Experts of a small language model.
Size: 11 layers, width 448, vocabulary 32768.
Experts: 32 experts in each of 11 layers, 352 squared ReLU neurons an expert, 2 picks a token, a softmax router.
Training: a variant of Adam for the experts, 1528M tokens, 11658 steps.
Below are experts of layer 4 (counted from 0) of a mixture-of-experts language model. Rows are named router (the router's row for the expert), down (a neuron's output weights, with its number) and show model dimensions 256-319. Each number is 200 + 20 x the weight over its row's rms, rounded and kept within 0 to 999.
Before each expert's rows: a language model's description of what the expert responds to. This comes from a sample of Wikipedia text that the model never trained on.

# expert 5
It responds to: Line and paragraph breaks after sentences or references, ISBN and publisher citations, bibliography entries, words like published, wrote, Preceded.
router,189,210,207,206,204,186,182,199,181,213,187,218,199,164,202,224,191,166,174,241,196,176,188,195,199,185,228,199,208,178,189,238,210,220,234,225,174,190,224,237,213,182,194,179,170,166,218,201,216,189,157,178,171,216,203,215,165,215,218,209,174,232,164,182
down0,212,218,197,187,199,210,212,201,189,213,230,188,224,253,195,209,210,185,205,185,171,181,198,246,187,210,222,246,192,232,187,171,183,174,212,191,225,204,187,233,219,199,201,196,194,200,180,213,193,203,211,208,226,184,211,192,187,188,161,171,196,217,199,147
down1,200,208,179,205,189,245,207,206,226,180,199,190,202,243,193,213,199,210,200,167,184,198,216,197,232,207,223,219,213,221,219,208,211,203,186,192,208,211,178,203,147,203,209,192,196,184,229,181,194,219,206,201,210,180,179,213,202,210,195,154,197,198,198,204
down2,205,179,229,214,201,162,186,197,224,187,212,228,216,189,187,187,196,212,240,198,209,208,194,213,223,228,211,193,195,197,186,189,221,189,204,187,211,200,204,151,204,221,213,190,208,204,240,176,193,205,183,192,214,173,188,207,185,212,213,186,176,187,178,199
down3,197,167,153,206,203,178,193,216,198,195,202,199,187,226,180,166,220,217,193,158,184,229,240,217,164,201,201,217,215,199,213,173,204,174,177,213,180,170,199,200,196,177,198,215,199,201,241,225,198,212,215,196,215,191,231,187,196,196,223,203,199,183,219,194
down4,201,174,200,212,194,164,201,220,193,194,230,189,207,193,226,194,183,214,187,222,214,220,190,208,147,201,182,182,184,212,203,175,211,201,164,207,188,198,192,198,191,203,200,201,188,198,193,191,215,223,187,176,203,215,175,164,163,210,179,189,187,221,193,180
down5,181,166,223,178,174,217,197,190,202,206,178,202,200,194,185,211,213,188,194,169,178,222,185,182,172,205,232,257,174,170,167,187,187,209,220,234,203,208,166,211,212,211,210,198,240,230,215,192,221,205,218,211,204,183,211,179,195,211,165,184,194,222,212,214
down6,192,179,195,176,207,218,193,176,215,194,203,183,204,211,190,211,188,215,218,180,232,193,179,241,205,209,184,252,202,218,208,187,216,198,161,222,182,210,208,172,204,204,221,212,205,253,215,215,186,205,245,168,214,179,240,179,213,164,196,215,193,198,184,198
down7,219,173,203,220,200,195,209,192,192,210,203,199,179,188,217,197,188,215,225,195,213,164,198,204,225,216,231,227,195,181,164,214,204,233,187,204,211,231,226,175,204,205,200,190,176,211,214,200,173,225,225,199,221,239,194,186,192,204,206,231,204,171,200,201
down8,209,187,215,194,193,202,188,204,187,203,178,199,239,204,182,167,197,200,188,175,201,202,218,192,224,184,160,213,176,190,191,222,182,219,231,206,224,187,214,197,214,171,203,210,234,222,197,214,180,204,195,212,187,199,212,222,217,214,211,203,197,186,216,232
down9,190,200,193,193,221,230,225,199,198,185,242,187,196,243,200,187,204,167,196,199,192,181,208,191,211,190,214,194,231,191,242,197,162,191,172,201,228,215,198,177,161,223,173,202,223,180,236,181,191,207,203,201,190,197,191,200,207,205,207,195,182,163,242,201
down10,212,178,202,211,209,191,204,219,196,215,261,182,190,230,164,204,196,151,196,189,207,200,190,164,196,197,194,202,157,185,217,214,228,191,218,178,184,178,240,204,186,189,187,207,195,191,181,213,206,210,212,217,152,158,198,208,189,194,216,205,162,185,201,153
down11,185,210,181,174,237,230,231,210,233,196,223,214,198,203,220,189,212,151,222,193,232,191,188,182,156,164,213,204,165,214,238,168,213,182,190,186,204,229,193,192,223,172,217,186,209,213,189,175,194,218,194,242,207,216,197,173,184,194,191,202,176,219,208,184
down12,160,164,191,224,225,218,236,209,158,187,215,196,183,213,217,224,192,204,202,219,208,189,219,194,183,193,234,232,179,232,200,209,234,199,170,222,187,204,193,199,191,212,225,203,195,207,231,213,226,204,198,195,200,214,207,195,209,189,207,200,212,214,188,220
down13,204,203,186,222,204,190,213,176,197,220,209,200,179,223,197,187,203,208,207,195,201,226,220,188,125,191,209,203,212,184,203,217,202,182,236,221,233,222,209,183,169,220,200,197,210,198,214,205,239,225,223,186,207,235,219,180,211,238,231,216,179,184,191,207
down14,219,205,205,196,164,234,180,221,198,189,180,174,199,196,205,193,178,189,164,218,186,229,188,222,191,186,209,210,208,202,151,184,220,214,210,191,185,196,173,205,214,165,227,152,206,206,212,216,229,183,197,211,200,182,188,177,193,224,188,178,187,216,186,170
down15,182,226,209,172,194,225,196,197,200,202,200,198,186,202,255,208,213,174,219,167,197,213,176,192,191,195,207,243,186,209,206,184,238,198,190,210,187,161,207,221,246,183,190,191,194,224,213,180,221,230,216,185,221,189,198,201,224,165,186,185,200,175,177,192
down16,216,190,223,220,183,195,178,211,248,190,208,178,236,221,197,200,165,180,191,221,206,221,221,224,175,208,190,193,182,219,217,175,211,185,216,196,227,195,206,176,220,221,206,189,195,192,207,191,195,210,206,205,198,200,204,168,201,201,192,218,236,198,174,175
down17,222,216,166,176,180,188,236,147,172,165,232,186,188,229,224,177,255,209,206,187,179,206,205,184,198,182,207,185,193,188,193,226,211,252,201,190,208,195,196,218,187,208,231,196,196,201,195,145,194,169,213,242,178,168,188,176,200,196,180,202,164,199,197,213
down18,202,167,206,206,228,191,192,189,179,183,208,216,218,211,185,179,204,213,207,199,202,208,224,213,193,190,201,220,209,160,179,259,192,171,215,187,211,173,223,186,208,178,202,214,190,210,222,202,216,243,212,192,213,181,238,204,193,199,223,229,220,197,180,185
down19,183,210,240,220,191,202,222,217,198,219,225,221,183,212,220,187,234,179,215,205,201,175,240,189,216,209,221,216,195,210,193,192,184,191,218,216,187,185,215,210,229,226,233,170,203,212,220,197,177,185,188,161,174,172,218,193,233,156,217,203,195,216,219,220
down20,201,186,199,192,193,172,208,176,186,189,175,198,188,203,199,173,223,210,226,190,226,181,188,185,185,217,209,206,199,161,223,229,222,221,222,194,186,218,214,208,226,180,206,186,201,200,186,203,177,198,229,191,223,225,204,200,207,180,189,173,171,171,211,196
down21,221,232,214,191,192,184,194,198,213,198,210,255,202,209,230,171,178,200,148,197,254,193,218,216,191,199,176,178,189,192,246,190,207,193,217,185,168,200,188,188,199,184,203,185,199,213,220,214,215,211,227,175,196,204,217,184,223,201,222,217,204,206,181,200
down22,202,217,216,230,197,207,168,173,184,187,210,169,241,178,249,231,193,181,203,211,177,183,239,194,179,211,174,167,204,178,201,200,181,207,210,226,187,190,197,211,171,214,206,181,168,179,219,190,222,202,211,155,191,187,169,226,183,187,193,205,189,212,193,200
down23,193,184,193,225,203,239,173,203,232,219,161,206,233,181,208,198,200,185,197,187,167,201,231,207,183,206,182,197,239,168,211,205,190,190,226,210,197,179,205,192,182,209,196,224,210,202,195,167,194,224,232,185,235,192,209,197,212,198,172,199,228,214,183,187
down24,175,227,171,189,195,196,201,182,199,160,211,174,197,217,191,199,200,225,174,198,214,179,245,198,204,150,197,235,177,212,210,165,256,223,191,230,178,176,209,200,197,253,241,204,208,213,230,180,204,194,193,197,201,233,208,220,194,193,209,198,165,178,222,187
down25,180,197,168,197,184,237,243,197,195,220,176,214,190,184,217,162,175,207,213,172,191,169,231,208,216,207,206,220,220,208,188,201,195,193,217,198,203,168,206,172,184,223,214,173,191,162,235,174,210,218,185,190,199,194,219,218,183,204,193,179,178,192,183,176
down26,218,176,216,199,171,208,187,166,224,182,195,172,183,184,191,183,209,194,225,192,193,186,196,174,183,225,221,192,203,178,196,199,193,213,221,178,217,207,179,200,164,192,208,180,214,190,207,191,207,174,214,197,196,195,169,244,192,170,209,199,222,219,197,209
down27,215,160,211,178,195,189,206,202,215,196,191,167,198,210,213,163,222,175,216,186,184,235,176,229,187,192,193,230,205,205,178,223,189,204,234,211,183,206,211,196,178,212,215,183,194,170,215,204,203,201,219,191,209,205,176,182,218,189,217,187,195,190,185,218
down28,224,211,198,202,167,202,205,185,202,186,180,217,222,181,202,193,180,182,166,217,240,159,213,218,174,243,158,186,214,195,192,196,165,187,188,191,237,183,210,188,185,205,229,186,217,189,241,205,213,174,207,226,175,192,210,172,183,202,215,186,188,211,180,146
down29,211,179,214,191,187,200,197,183,218,222,216,186,193,234,186,198,244,172,173,195,202,198,198,196,220,180,193,210,211,182,199,204,212,209,197,209,217,228,183,207,236,197,190,180,215,199,229,184,208,206,191,200,224,205,226,175,235,173,175,186,180,177,193,192
down30,201,210,224,230,211,165,203,179,234,182,186,211,212,181,193,226,201,191,225,182,207,191,210,199,187,201,174,190,184,184,234,203,217,173,177,212,163,170,213,179,188,215,146,245,190,215,193,195,214,225,203,210,206,210,178,202,204,212,206,240,210,198,194,184
down31,190,160,201,209,197,174,208,223,180,212,205,229,175,216,222,217,223,217,217,208,194,206,205,216,194,207,194,235,208,259,169,211,168,185,178,175,231,197,225,198,187,213,200,219,201,231,208,211,152,200,220,188,205,216,196,208,226,196,230,252,196,176,172,206
down32,250,228,210,185,182,185,230,219,216,224,226,229,202,195,182,207,193,214,207,183,230,192,188,158,199,216,193,196,154,199,209,215,186,192,197,170,224,207,205,161,138,224,184,194,235,189,205,202,201,188,224,195,190,199,219,198,210,170,212,222,206,173,200,198
down33,175,173,241,204,200,225,206,211,215,216,217,203,207,149,208,184,229,201,186,169,147,195,187,228,226,165,173,199,234,198,180,177,216,207,224,190,209,195,209,195,180,170,231,223,189,205,193,190,205,258,208,207,185,169,180,200,187,212,189,181,187,170,206,221
down34,207,211,208,229,215,207,194,239,184,172,201,205,205,224,224,221,163,182,168,195,195,190,208,212,184,186,202,238,202,249,212,170,165,176,164,190,237,192,210,166,209,223,176,210,208,227,200,181,197,201,205,220,217,195,180,206,180,176,214,226,204,186,201,221

# expert 3
It responds to: Opening brackets and quotes before abbreviations, estimates, dates or titles, such as (est.), (ILSX), "End of an Era".
router,179,226,217,146,219,162,182,217,235,209,194,204,203,164,197,241,195,170,214,216,213,172,218,175,160,169,208,227,180,189,232,216,207,198,205,203,184,212,226,229,210,197,181,170,187,182,202,211,195,183,190,175,166,211,186,239,191,202,211,238,202,222,211,190
down0,171,194,221,172,161,206,223,168,158,206,188,182,191,204,196,211,192,189,194,204,186,198,186,211,191,242,210,230,195,205,152,177,170,197,180,170,201,240,193,202,156,169,224,178,188,173,201,202,178,176,215,206,192,174,178,204,152,193,219,200,209,195,200,207
down1,228,245,208,218,182,208,204,200,205,250,196,195,162,200,203,196,219,237,176,165,198,182,175,223,212,210,196,172,197,188,186,196,243,186,168,206,228,223,189,226,206,192,201,190,191,195,178,181,159,188,216,196,217,219,192,219,214,219,206,206,178,168,230,203
down2,173,189,191,154,219,195,212,167,180,232,208,241,196,222,224,192,192,201,225,202,191,216,207,193,186,207,206,163,220,215,213,202,239,173,184,227,205,175,207,238,207,191,218,219,206,188,197,216,179,171,195,242,181,203,233,198,204,214,244,200,195,236,225,161
down3,184,204,184,203,200,195,213,209,146,175,220,207,181,187,209,203,221,228,226,166,192,221,202,194,182,202,203,232,210,167,210,195,161,187,220,215,205,181,160,189,191,222,194,202,198,231,182,184,195,193,209,186,185,204,195,174,214,201,211,203,204,185,201,193
down4,232,193,203,174,195,202,230,188,189,195,213,170,210,222,176,205,163,215,187,214,172,214,196,154,203,206,197,217,195,181,201,197,200,243,195,210,203,190,202,207,199,202,211,195,182,212,193,191,199,175,202,205,181,178,221,187,193,220,206,184,206,223,198,153
down5,213,187,222,184,202,244,202,186,208,182,171,142,205,205,198,168,153,198,178,182,166,214,181,226,170,231,195,169,237,235,172,185,189,196,242,202,211,200,188,228,170,210,206,211,204,194,208,164,210,186,238,204,201,189,217,187,186,182,193,205,232,219,152,157
down6,227,216,209,194,151,197,179,199,205,222,190,219,203,185,214,190,207,211,188,227,174,202,186,185,188,179,174,184,191,227,196,188,185,187,221,192,164,168,220,196,185,194,189,169,223,197,220,204,224,185,184,171,200,207,182,205,192,200,207,252,192,239,190,187
down7,158,203,195,216,201,187,207,257,207,222,204,213,222,142,183,188,186,229,214,171,180,207,199,242,219,225,194,185,203,184,200,189,178,183,227,180,174,220,226,228,185,173,201,187,199,170,205,224,182,181,189,177,207,228,199,175,210,185,183,207,193,185,197,200
down8,211,244,204,186,216,198,192,189,217,212,242,189,182,197,217,225,175,197,192,162,218,223,219,193,219,220,231,195,181,177,222,215,212,198,220,209,209,182,186,173,215,216,179,200,207,164,179,187,184,214,204,236,211,203,203,199,196,177,209,194,224,221,186,206
down9,192,219,167,237,215,225,223,170,225,181,156,188,192,228,205,185,209,196,204,203,211,207,206,193,191,221,203,216,197,197,197,189,242,214,224,216,198,222,227,225,201,197,199,210,235,199,195,200,179,229,195,206,178,197,215,189,220,212,193,228,177,191,226,204
down10,229,173,183,151,156,227,178,198,206,211,193,180,202,201,194,196,185,186,179,146,184,207,196,193,196,206,218,193,172,191,192,168,202,195,193,165,202,202,243,214,216,166,180,212,223,217,183,217,231,165,189,209,219,201,199,224,211,187,193,206,179,225,221,199
down11,233,162,171,217,208,201,201,195,232,192,203,215,211,184,197,222,206,177,178,203,193,194,221,209,233,207,171,206,213,214,211,210,197,204,197,138,222,188,229,201,210,198,180,189,192,198,185,194,260,224,204,213,214,192,166,206,198,204,188,218,185,195,226,176
down12,227,203,213,214,179,193,200,140,217,218,211,224,211,218,197,187,223,221,217,203,210,154,243,198,159,171,216,188,217,210,203,196,229,214,185,203,211,205,176,204,196,237,182,187,225,174,195,212,211,199,216,212,202,188,190,174,215,239,209,193,195,168,218,206
down13,162,200,148,218,187,206,218,155,189,185,190,210,177,183,222,163,195,194,199,185,185,186,204,224,185,175,202,196,184,197,182,198,176,201,216,204,188,214,203,199,181,205,175,179,175,226,240,224,185,218,165,177,193,184,195,211,213,183,216,230,199,215,201,172
down14,217,206,193,192,191,229,185,179,210,205,195,154,145,240,214,210,238,202,200,211,213,193,183,220,206,208,190,171,164,219,187,172,200,201,184,196,219,212,189,195,196,182,180,168,194,196,201,180,177,183,192,176,216,196,171,201,212,221,181,192,180,170,207,234
down15,198,160,178,199,185,197,199,181,222,183,203,195,217,211,192,228,174,179,217,216,183,208,220,208,197,246,186,242,176,217,202,179,221,187,199,203,221,210,189,179,190,176,182,207,221,196,200,223,202,196,205,184,174,205,207,221,215,182,232,195,202,199,203,214
down16,196,165,218,205,186,185,237,200,190,173,195,194,209,210,204,223,207,221,189,186,181,200,191,223,193,184,207,199,197,225,211,196,175,242,201,218,223,212,191,204,207,184,197,219,236,168,180,169,197,216,160,215,205,174,201,202,178,185,206,186,195,198,178,206
down17,194,214,198,136,174,162,227,178,212,242,185,185,212,224,229,160,220,173,214,177,187,203,215,171,209,207,196,202,216,215,215,185,208,220,202,212,210,194,196,213,173,234,232,226,198,190,217,166,198,189,184,267,199,198,239,230,195,233,194,199,214,193,192,192
down18,199,196,190,171,205,182,186,198,236,199,186,154,198,238,193,190,197,161,202,206,191,204,264,181,259,191,194,158,207,203,231,201,214,226,200,196,188,187,219,217,183,207,181,189,208,173,175,172,188,218,203,232,197,174,155,203,187,167,205,197,228,197,174,234
down19,192,193,182,201,193,170,183,192,191,189,194,190,183,187,204,201,172,171,228,190,192,194,206,207,175,220,207,222,213,172,143,223,185,187,203,191,187,224,199,208,188,230,219,170,157,210,168,182,176,233,208,202,201,173,185,188,214,205,208,216,195,158,204,173
down20,203,192,225,238,199,182,177,176,222,195,194,193,175,196,183,199,168,177,179,215,224,198,192,182,196,221,190,194,161,189,190,203,218,226,219,205,205,209,217,208,210,219,195,154,185,177,180,212,187,199,213,205,199,214,214,203,215,195,183,233,197,179,211,208
down21,206,167,225,192,192,204,217,199,199,201,229,191,177,218,218,174,189,180,207,190,200,192,249,230,205,179,203,204,237,196,187,235,181,182,175,224,220,179,218,191,205,180,207,224,202,217,235,205,223,188,228,201,197,173,185,214,229,165,198,193,180,192,194,212
down22,222,175,216,157,181,174,212,167,217,200,197,170,165,189,212,178,190,206,232,196,207,194,195,214,187,220,196,228,174,183,191,211,198,195,177,205,216,224,218,203,214,198,192,220,221,201,219,187,199,192,176,205,196,192,174,215,206,219,217,210,222,172,217,203
down23,176,194,199,176,182,195,200,183,209,212,196,230,177,214,211,184,193,212,223,177,192,189,216,166,198,180,169,219,178,202,190,176,149,171,229,207,196,202,173,201,200,204,183,172,217,184,210,195,218,152,204,223,225,198,198,200,213,211,209,206,215,246,225,206
down24,177,194,183,184,187,202,215,205,175,223,203,197,198,215,197,201,219,208,151,188,204,209,199,214,206,215,168,186,238,180,211,238,207,224,215,202,210,232,181,202,195,193,202,174,181,190,231,179,222,234,231,199,194,180,213,201,177,201,172,233,217,187,209,149
down25,194,220,164,193,192,195,224,216,189,176,182,225,207,208,201,194,229,212,201,223,185,220,199,169,163,200,204,172,188,166,207,178,208,207,179,217,195,204,170,220,168,186,191,177,239,187,171,214,181,188,249,199,218,228,173,187,202,187,200,213,190,233,186,201
down26,208,202,175,243,204,160,191,205,187,189,202,219,179,219,178,216,240,199,202,189,203,205,174,218,220,185,222,191,213,196,193,200,187,177,192,220,226,193,182,190,219,216,207,208,241,178,202,216,206,182,219,185,218,197,214,213,185,171,210,191,141,205,202,197
down27,199,218,182,158,185,201,223,206,219,174,207,207,200,146,206,214,152,193,192,197,215,220,198,207,195,182,221,172,198,203,202,222,172,188,191,184,183,206,218,187,182,164,209,212,156,206,197,234,179,206,204,189,193,202,172,170,201,207,183,180,209,196,201,242
down28,247,191,212,178,159,199,248,171,204,210,201,191,175,217,199,211,196,180,201,189,231,193,196,196,187,199,224,169,240,193,209,221,216,199,212,193,197,189,193,193,239,208,197,207,216,205,217,190,134,160,220,207,204,192,183,243,210,227,231,193,216,211,198,199
down29,160,184,222,230,181,231,205,193,225,196,194,179,209,176,188,197,190,159,235,174,193,152,249,177,190,259,205,182,211,189,208,188,194,207,269,199,200,204,235,203,177,200,187,188,193,196,163,187,257,224,212,203,165,191,227,174,213,184,207,196,192,212,149,214
down30,186,207,192,228,195,176,171,189,179,161,186,228,205,212,237,149,182,217,208,206,213,194,218,186,184,199,226,210,190,197,193,203,207,234,197,163,203,166,222,249,194,208,224,184,190,206,190,185,215,200,206,215,202,219,219,192,197,240,183,196,221,206,202,161
down31,148,207,204,219,205,217,199,178,196,215,194,184,176,228,252,226,214,185,219,203,206,210,230,198,223,214,213,208,184,197,198,215,204,209,202,223,225,202,193,204,202,165,215,220,152,232,217,219,212,199,179,203,190,134,218,200,202,196,163,208,216,197,167,182
down32,182,191,172,216,209,148,201,188,230,168,192,193,184,195,220,217,212,188,237,192,170,169,166,202,206,226,199,173,200,200,209,174,200,237,228,172,195,193,195,184,208,227,172,166,206,179,218,160,195,236,189,205,206,245,187,204,193,216,203,211,239,219,172,223
down33,185,195,217,214,202,190,182,215,194,220,231,168,186,258,214,225,213,189,210,176,183,168,215,183,202,228,194,206,195,226,202,196,200,187,223,199,200,226,192,192,216,209,201,190,192,233,213,180,219,173,224,190,212,236,186,231,214,200,197,223,235,227,221,226
down34,222,184,219,187,210,186,182,183,209,158,203,178,215,177,200,212,208,203,212,207,170,226,182,199,202,214,211,205,187,207,180,227,233,220,175,173,228,211,192,178,204,227,208,217,222,230,197,194,191,191,205,209,189,234,193,170,172,208,213,256,191,178,185,207

# expert 6
It responds to: Space or bracket just before a value in biographies and tables, such as (aged 29), Born:, Molar mass:, 1899 – 1981.
router,212,226,198,180,207,188,200,185,201,212,197,208,197,184,191,221,199,187,204,220,197,184,200,213,164,161,193,206,203,209,215,228,192,213,194,187,187,205,223,236,208,206,221,191,183,206,189,195,215,197,174,199,202,202,175,202,191,199,210,226,208,242,216,170
down0,181,205,195,245,179,219,216,169,188,181,256,160,190,208,205,184,205,197,178,182,208,214,207,219,222,233,221,209,206,204,217,222,185,181,222,216,203,162,206,199,212,183,215,166,222,221,172,237,192,203,202,200,180,216,195,236,202,223,192,206,232,172,216,185
down1,229,229,192,195,225,220,175,211,175,187,188,168,216,188,187,190,198,230,172,224,182,184,195,230,195,222,177,198,209,197,182,211,178,183,168,194,233,201,199,177,162,210,177,216,202,204,232,197,204,190,213,190,193,185,194,174,203,189,209,212,192,190,179,202
down2,203,214,168,204,174,167,230,194,177,228,225,189,196,231,191,196,176,200,210,164,190,188,198,217,194,178,190,189,198,178,183,210,189,171,179,202,185,204,184,207,179,215,222,185,155,216,228,226,204,185,219,195,172,203,184,191,186,222,192,225,175,188,199,202
down3,213,209,190,196,156,203,227,164,209,177,200,178,191,225,225,185,211,200,213,213,170,198,214,196,219,226,228,225,174,179,189,205,175,188,198,175,209,218,181,179,166,216,224,200,230,200,196,187,190,208,220,193,185,193,162,232,179,209,196,200,200,216,175,235
down4,233,250,212,197,187,219,202,202,188,170,193,220,206,219,195,172,199,182,216,182,187,240,211,205,189,223,176,203,205,222,205,209,200,182,220,198,202,196,196,234,151,205,194,192,216,225,216,198,209,213,195,223,156,173,209,208,186,206,190,198,186,185,183,219
down5,228,220,162,233,165,208,177,177,216,194,186,176,201,205,209,192,193,212,218,183,206,225,189,212,204,175,187,203,208,174,190,176,183,226,183,178,207,185,160,200,205,225,196,213,185,166,187,216,232,222,187,199,184,202,182,198,190,203,198,197,211,209,215,213
down6,180,195,194,151,206,221,217,229,198,191,219,215,197,178,229,190,208,214,201,163,215,241,227,201,205,212,209,199,214,191,224,201,179,217,190,171,200,231,209,201,203,197,160,187,194,201,216,217,192,218,192,183,177,203,243,207,242,206,194,188,208,180,181,205
down7,176,250,187,228,207,180,207,190,191,193,226,211,196,197,199,208,195,213,213,184,224,194,194,192,193,238,230,171,208,186,202,194,200,209,167,185,223,199,188,197,182,165,231,200,195,184,201,250,221,185,204,179,167,240,199,200,199,215,179,219,205,187,193,189
down8,205,181,212,185,183,185,206,198,168,217,224,218,205,222,216,209,216,219,196,202,217,217,202,178,224,206,173,221,216,212,221,158,189,173,201,219,195,180,172,199,152,219,185,175,203,189,205,180,224,214,220,205,180,149,197,193,211,188,189,188,217,174,187,189
down9,152,221,217,188,192,183,191,169,167,188,234,205,195,222,215,205,188,174,227,193,188,196,248,210,197,207,213,202,165,215,187,198,203,200,212,218,206,214,185,219,191,224,184,190,221,157,210,211,198,184,194,221,152,234,228,197,226,195,189,210,178,213,181,210
down10,231,221,223,174,186,195,181,164,217,198,216,208,227,197,212,202,183,205,236,178,197,205,209,224,229,195,189,219,193,225,188,232,178,227,190,211,198,191,202,206,201,233,193,188,190,164,169,213,212,187,215,211,250,217,184,199,250,222,205,188,162,197,200,215
down11,245,184,180,245,209,193,192,199,201,196,199,186,215,204,206,164,185,182,205,201,217,193,233,227,179,202,237,207,220,203,196,200,203,201,200,216,212,195,193,182,176,169,195,232,204,232,199,219,187,202,198,209,202,201,177,221,202,175,221,171,205,184,195,202
down12,217,178,211,195,212,173,205,192,210,238,233,192,195,232,153,194,185,173,191,215,232,205,199,209,232,206,202,208,218,219,191,208,192,196,189,212,177,170,166,167,213,203,199,189,190,189,177,175,203,173,189,212,203,164,184,226,225,160,168,220,173,198,212,207
down13,176,219,201,190,227,194,223,185,216,210,193,183,193,215,207,202,228,216,168,232,210,162,234,174,192,185,215,171,209,180,197,231,201,204,198,204,190,208,162,217,191,207,199,153,210,200,222,180,208,197,210,178,227,185,186,186,184,160,214,202,174,253,176,156
down14,222,179,204,182,178,226,195,189,167,192,227,220,185,166,226,241,159,206,204,196,186,203,208,187,207,203,171,208,220,229,212,205,207,197,181,200,196,240,158,217,199,194,197,203,206,175,231,193,197,195,211,218,202,207,220,203,227,190,206,162,194,208,190,209
down15,218,239,181,207,197,189,190,176,239,206,175,200,206,222,191,189,187,189,203,225,215,249,162,211,172,194,221,220,227,215,169,200,194,176,193,218,200,184,214,208,205,174,211,241,205,170,173,209,189,192,189,225,196,194,186,208,204,224,216,185,165,193,168,166
down16,209,179,188,220,216,173,213,210,230,191,197,198,219,187,182,233,188,220,191,203,181,219,214,185,167,207,216,185,197,206,238,220,151,207,239,197,208,210,187,199,195,211,180,182,198,203,195,186,183,204,236,205,248,180,189,186,204,219,204,210,203,184,192,179
down17,187,172,218,197,196,193,212,221,191,207,224,202,209,211,212,186,216,207,223,199,191,179,224,237,182,174,190,219,170,191,210,196,197,228,199,221,215,146,236,220,201,184,224,199,174,167,227,190,208,205,174,181,179,174,182,226,207,185,173,220,209,174,182,217
down18,226,212,217,181,178,189,244,210,202,181,189,196,188,177,177,228,196,187,212,190,179,176,210,199,184,211,222,172,152,171,163,169,208,214,181,216,175,202,225,245,172,195,218,186,219,214,169,189,195,218,206,207,198,202,163,180,193,218,177,170,182,186,207,183
down19,217,223,184,187,195,201,177,233,197,205,199,242,207,197,178,222,182,208,179,209,205,216,202,202,199,204,222,207,199,162,159,195,208,184,185,224,182,202,234,199,180,211,201,212,188,224,215,232,188,179,216,220,218,171,189,188,217,207,195,213,208,185,190,171
down20,184,233,213,175,192,212,224,201,181,195,202,209,202,193,204,213,195,222,217,211,221,208,201,213,225,187,177,208,216,231,211,187,172,202,217,177,182,231,175,218,217,193,199,176,219,206,232,224,197,215,193,224,224,194,252,170,224,175,200,183,205,215,182,229
down21,166,170,185,206,221,186,205,217,165,221,160,226,182,200,202,211,190,192,202,223,216,229,185,199,218,213,214,212,206,196,170,175,213,212,214,234,192,213,213,212,195,214,202,196,210,228,142,199,210,166,210,236,215,182,193,176,174,186,219,193,202,228,194,196
down22,185,214,219,200,201,198,171,221,177,200,215,185,209,194,198,239,181,205,209,189,214,199,225,212,259,182,188,202,165,192,219,254,196,187,178,191,191,193,217,227,181,186,195,201,217,206,182,184,236,236,198,180,184,182,224,221,153,211,190,192,202,189,209,168
down23,182,181,193,213,200,204,218,217,225,191,205,163,188,171,196,211,176,233,191,176,196,214,199,228,191,215,195,231,216,214,190,165,176,219,210,171,231,197,214,187,229,191,196,156,208,245,230,217,231,207,205,190,186,197,193,213,192,228,232,208,197,200,173,198
down24,161,209,154,197,199,152,216,204,178,224,206,184,205,181,214,170,206,158,197,202,197,217,203,209,154,214,220,185,172,211,214,192,184,190,192,194,216,190,196,203,200,226,210,176,208,203,174,161,202,202,217,187,204,202,204,203,183,223,209,188,212,210,205,227
down25,206,199,185,193,183,155,166,209,196,197,215,196,208,200,196,213,191,165,195,243,240,195,197,178,229,214,214,186,230,186,188,179,186,204,199,200,190,181,219,163,183,219,239,211,183,194,221,200,216,207,226,195,177,213,224,185,223,202,205,213,212,225,185,198
down26,202,201,195,193,169,186,192,166,176,198,212,208,192,200,205,193,188,188,220,197,174,222,204,203,223,188,218,206,205,215,217,193,216,171,191,209,203,181,210,195,216,198,216,189,206,181,181,134,239,221,204,211,203,167,205,197,221,188,183,201,206,169,219,179
down27,200,214,219,215,171,204,193,204,205,179,221,193,182,180,237,176,178,197,234,217,233,223,196,183,233,250,192,227,220,190,212,155,206,199,189,196,195,184,188,211,165,210,203,159,221,239,210,210,218,217,188,226,201,203,237,193,190,203,197,221,224,187,232,187
down28,198,161,199,223,174,218,195,221,168,160,190,191,203,217,198,150,198,171,195,185,183,225,183,194,214,203,214,227,212,200,233,183,193,216,209,222,199,204,239,194,210,215,192,185,234,195,224,211,210,247,205,178,213,200,194,201,193,176,184,198,212,201,204,173
down29,211,203,162,207,202,212,213,191,184,218,194,164,218,200,242,201,218,218,170,225,212,247,248,159,173,201,215,169,211,197,179,168,184,211,206,204,205,220,197,209,183,194,185,183,171,193,198,180,182,181,204,197,215,159,204,215,222,254,181,226,206,216,188,192
down30,211,194,193,199,192,201,197,206,234,188,189,201,215,218,204,218,235,158,174,198,200,186,194,167,231,207,188,183,240,196,199,203,199,244,186,186,179,195,200,184,206,238,231,173,199,198,226,240,215,215,197,171,203,191,210,204,199,193,194,211,180,191,186,174
down31,216,215,163,189,185,185,189,208,215,206,191,207,186,194,178,208,215,218,163,199,202,213,172,159,222,204,191,169,229,203,213,207,205,178,237,168,198,217,198,216,178,181,199,179,204,186,218,198,221,199,198,215,182,158,195,214,205,194,193,206,206,214,171,191
down32,197,222,213,186,213,207,205,205,201,219,182,167,187,223,175,202,169,197,156,184,250,208,209,239,195,176,199,255,195,186,211,205,200,182,193,195,223,249,181,210,168,207,220,189,230,187,208,193,202,198,193,181,214,182,196,215,189,177,213,205,232,209,183,211
down33,214,188,198,216,225,174,191,191,168,188,194,167,186,176,214,188,192,195,192,216,228,203,186,190,210,160,213,174,246,201,181,179,214,219,192,243,206,202,192,222,219,191,223,226,260,183,214,233,217,187,177,187,219,216,167,187,221,203,196,205,207,222,226,231
down34,202,188,211,229,171,214,196,141,189,227,181,203,193,218,163,191,203,192,186,214,185,192,217,222,193,211,183,205,152,208,203,161,225,223,234,207,198,209,174,203,196,180,182,226,175,211,238,175,163,172,159,200,216,194,195,225,210,188,184,194,176,198,197,215